python train.py --experts_per_token=1 --router_score="softmax" --balance_bias=false --router_z_loss=0.001 --norm_eps=1e-06 --lr=0.0153 --dataset="wikipedia_en"
Below are experts of layer 6 (counted from 0) of a mixture-of-experts language model. Rows are named router (the router's row for the expert) and show model dimensions 256-383. Each number is 128 + 32 x the weight over its row's rms, rounded and kept within 0 to 255. Numbers have three digits each.
After each expert's rows: a language model's description of what the expert responds to; "comes before" lists some tokens at least twice as common just after its tokens as in all text. This comes from a sample of Wikipedia text that the model never trained on. Tokens count by the router's weight.

# expert 27
router:142156176123162085103140146077145099121147177157105132119159122119119158132161129215145102106122131145110104131123091131113099168163135104116117174162075120167128131153090105178144203139149173108146131106168148171156149166111197141129165137159131130140132138148099071117134147095150111099143203101104079152137064173132094108169082124164126102134139111104136169082142081106081088140114
Description: Infobox list markers and labels. Line-start dashes, pipes and field labels in infoboxes and tables, such as Born, Coordinates, Type, Number of clubs.
comes before: ":", " Born", " •", " ", " Total", " Coordinates"

# expert 16
router:128131141142137113138127124159202085129128151158094171096123159112163151117161169136102111160113124136104153131187120105073084147125184092140119123154090181120176131143148130114129123173149100048095094097164173117167152118188178158125111134127127106126108199166127091052123140125138088155164179103127077134169089124158040131150071110176096109205124130123134117094115123146112107107113
Description: For and possessives. The preposition for and determiners like his, its, their, some, several, all, as in "partner for 38 years".
comes before: " the", " his", " a", " years", " other", " first"

# expert 30
router:113125163109164145112158115067175058097151103111126109160179148107148131068140123184136066174103145212124078138178102141057106109099186073117143160116117161116159078145127038179165099167164105136142076169120146128099117141171160185123148065170172099131119141130103157121142113123139106116170122092171150124176129142145030137189182093140139133128170196083131189076133126120118127078121
Description: Plural counted nouns, relatives. Plural nouns after numbers or quantifiers (13 buildings, 30 seconds, several days), plus relative words that, which, who, and there.
comes before: " of", ".", " were", ",", " in", " are"

# expert 7
router:172104138121142159118167187136110125101181114214092160126155128106151134111174093169174097125082173161115100071192107108092162119112092112124179183152083171139178119207111105116149141159149145125084080125177188111116184158136117141120117089131154100100082154168141104104158132131181082150172114144135113111150082150114086155117122099147114084157160159098226174089108104134100096085130
Description: Numbers in tables. Numeric tokens in table cells and statistics, including parenthesized values in climate tables, such as (6, 1, 14, 88.
comes before: " |", ";", " ft", ")", " km", " m"

# expert 2
router:124146121064186104118155188110132122092157178131076128095066176083141156090145147123130115120044133137134146151176086101125119171116133121087162140133102140167123103142134107178151167182092121050072096112149177136136118139132162155112133124159189122068110155147133085081147163105113097186123159151104106177153102191141058092124151098144099103130129182104172123109146095160100146129140
Description: Sentence-ending periods. Periods closing sentences, often after a year or quote (2013., ".), plus == and === heading markers and opening parentheses.
comes before: "\n", " The", " In", " He", " It", " This"

# expert 21
router:146134149108191109139161162088169108094140112119066103101188164112180158143138103149119068125081132160169117108182122111128140150161140145070199199096113114181128118157119109167151150170150109085079081132164129139122159135130163132132122059161145071139088162140155078106171150101155103144144136133147151135119059159140085153099109135145088141155196159095142136118157064107086140095148
Description: Years and months. Years, months and birth–death date ranges in biographies and lists, such as (1903–1982), in 2015, opened in August.
comes before: ",", " |", "–19", ")", " –", ":"

# expert 11
router:127182158073146139143140172107119107053136167127082189106137126072152166095132134115174115155134120128130133152118115081141140132168123155076135179192113135171098125200097120139160177156168181125093124153198125136150146167123134140113163134190142104117082168140092133133109118104169108185139152072117072144142116128073127127141133101154089127184111139120204150115114103121117101095120
Description: Table column separators. Pipe separators between numeric cells in sports and election tables, and number-plus-semicolon tokens in score lists (0;, 5;).
comes before: " 0", " ", " 1", " 2", " 3", " —"

# expert 25
router:152161145088136037127139132081142094057160201177093171083101127060167104062119107152149137138133174129218131147128130108095130174124126196120136153162147140159154095154146139099132192142125150104104114121190155166146172157152162107090154107186173126104086182160100111140118144141115125180119135154116124169111076153113061126167111083186099106138049134089196100104115067107120130105142
Description: Table pipes and headers. Pipe separators and line breaks in wiki tables, especially header rows like Candidate, Votes, %, ±%, and after section headings.
comes before: "\n", " ", " Votes", "|", " %", " Notes"

# expert 5
router:131167153125119128155137184088177079086143124106099190174126119116166178152109129110139085154095164151164136144151119088107111144178108148131111157131106095129125111180131094106160139146115124076075071145169128151152153142133114117117143136174132081115105190119153084087138179100122127202155176088162141134138119113068142143151108077146066079162076132105154179088122106074102113134079
Description: Blank table cells. Bare space tokens, mostly empty cells between pipes in election or gene tables, plus he, she, mother in prose.
comes before: " |", "·", " -", "whose", "●", "Following"

# expert 29
router:116161154119145112206132192133123114106172162166085131105097149139138128125152131164187097155141182143144089106139088158075075148182148165062146155129146123147138096139121075103112165180165159114117121134093135162171153124192148117117135126107166107115144233114076102132151153097121110185172121085170128106144127092096151150164155143159145068160181146110141123139137108098104089142090
Description: Infobox and heading breaks. Line breaks and section-label words in infoboxes and headers, such as Personal information, Career, History, Scientific classification, Early life.
comes before: "-", "\n", "=", "|", "==", "==="

# expert 24
router:136158164132143182162148135125145095055138135143084091096143122047170136122140085195168086127146137174157138126149120086132114171197148108137127163123080104180126107133108068155154108206200165104123093212169097117172154157130150152072180119171138098148081120106136090125132180094142083114139120094174123102146138140111091175163161078124132075157128163092148157116161117099105102119149
Description: Common head nouns. Common nouns naming works or groups after the, a or an adjective: film, episode, show, season, album, school, government.
comes before: " of", ".", ",", " in", " was", "'"

# expert 28
router:097122168104153087154161105108091125093173178134061141053159119062144180088115194144119067176062130162175115140151087093119095153162120174077135139181111148144141126124140096155162142100134127065097074144176129166139176174123180161118154098164163145097107153155121111125156151103130083134092153111140097170129074149095096156147099122178116076126131128123162156095119131147161135112149
Description: Locative prepositions. Location prepositions like at, near, around, along, under, opening a phrase such as "at Road America" or sentence-initial "At".
comes before: " the", " a", " least", " his", " an", " this"

# expert 18
router:145112169066190143116129114152120123067110138187095132109175148082169136105163184157150099164089112163141089145158120175068127139145164086091155148118084091154178118139149103160118088148181174117117117125136143148142135148155151196118134088128169080074087129120105114092158164145144132160177183097142141086162097165119087139134127137118089120185132128110159171131164137143081101134143
Description: Auxiliary verbs and to. Auxiliaries, copulas and infinitive to in running prose: was, be, not, would, did, may, had, as in needs to be.
comes before: " be", " not", " been", " a", " to", " have"

# expert 22
router:106216166060166135160202132092146059121123137146114162085150155165214100101125075129143072153086160157169093104154125149163156129214091118099167166092114115141129112173080037184145145132126098140096074184203137122111153175130100155185106106154154126100085143122169086122145140075125083118149097079200146132130113120079063100122059115121115088111177118100141164116189091141113116110143
Description: Place and institution names. Final words of named places, countries and organizations, such as University, Canada, Poland, Association, often before a comma.
comes before: ",", " |", ".", " (", " in", " and"

# expert 13
router:158203157101160065148138172080153108092143193154074137104138141087191171104180147122125120164118166158125114159119074101107101169195117097057155126139104144149135100211066120107143148160143191114139132160208159161150150158119119136100169118143103101103109125148060089104140165124096113161122084111169115148125057134123153155163113122121105097138107154016189151107159131063081124120104
Description: Hyphens and dashes. Hyphens inside compound words, also dashes, line breaks, opening quotes and prefixes, as in up-and-coming, non-nasal, multi, Mc.
comes before: "\n", "|", "year", "based", "time", "up"

# expert 6
router:174169188142097132145134115131111098087136135150071137106141123138128194076126173154149139121059159148135117138142112105112115155106192165099150134140113114163182106165112102145137171104180125054102119144187166130150155173193159183049138092135151120139077129182166103126188146099165111138149139115142127167164146113155067128135068095196116084140132101094124175082138101112149139106158
Description: Prepositions in, on, during. Time and place prepositions, mostly in, also on, during, into, throughout, usually before the, a, months or place names.
comes before: " the", " a", " his", " September", " January", " July"

# expert 14
router:099116154162150155157131089051127102128127139179114083049138148153111145164155114174140075178105155138141131069190103088097064116134110074063153150130104107146085118148108059171087100170132123094128159182202168109119132169132098115133155125095151147128102149162157120090116129126154114140124156110204114141133068074105106143144160090147137057143118141108152178125135079106089092066119
Description: Rank and medal words. Ordinals and competition words in results and medal tables, such as third place, gold medalist, final, debut, victory.
comes before: " of", " in", "s", " round", " place", " to"

# expert 10
router:145145145100163092128169166084147085086107184163110142115175160104144125072145179145107147209087105142141097098124074127110108152147178123134150153129065130143124065183115116119150180185113141064124118173127137095129139173140181153063155156151128083089120203118137130116136159110143099164107196091150137122126132165107102156150122099126096104158143108092165164129167115165103076101106
Description: Commas and conjunctions. Commas and the joining words and, but, or, & between clauses or list items, as in "trunks and branches".
comes before: " and", " the", " but", " which", " a", " he"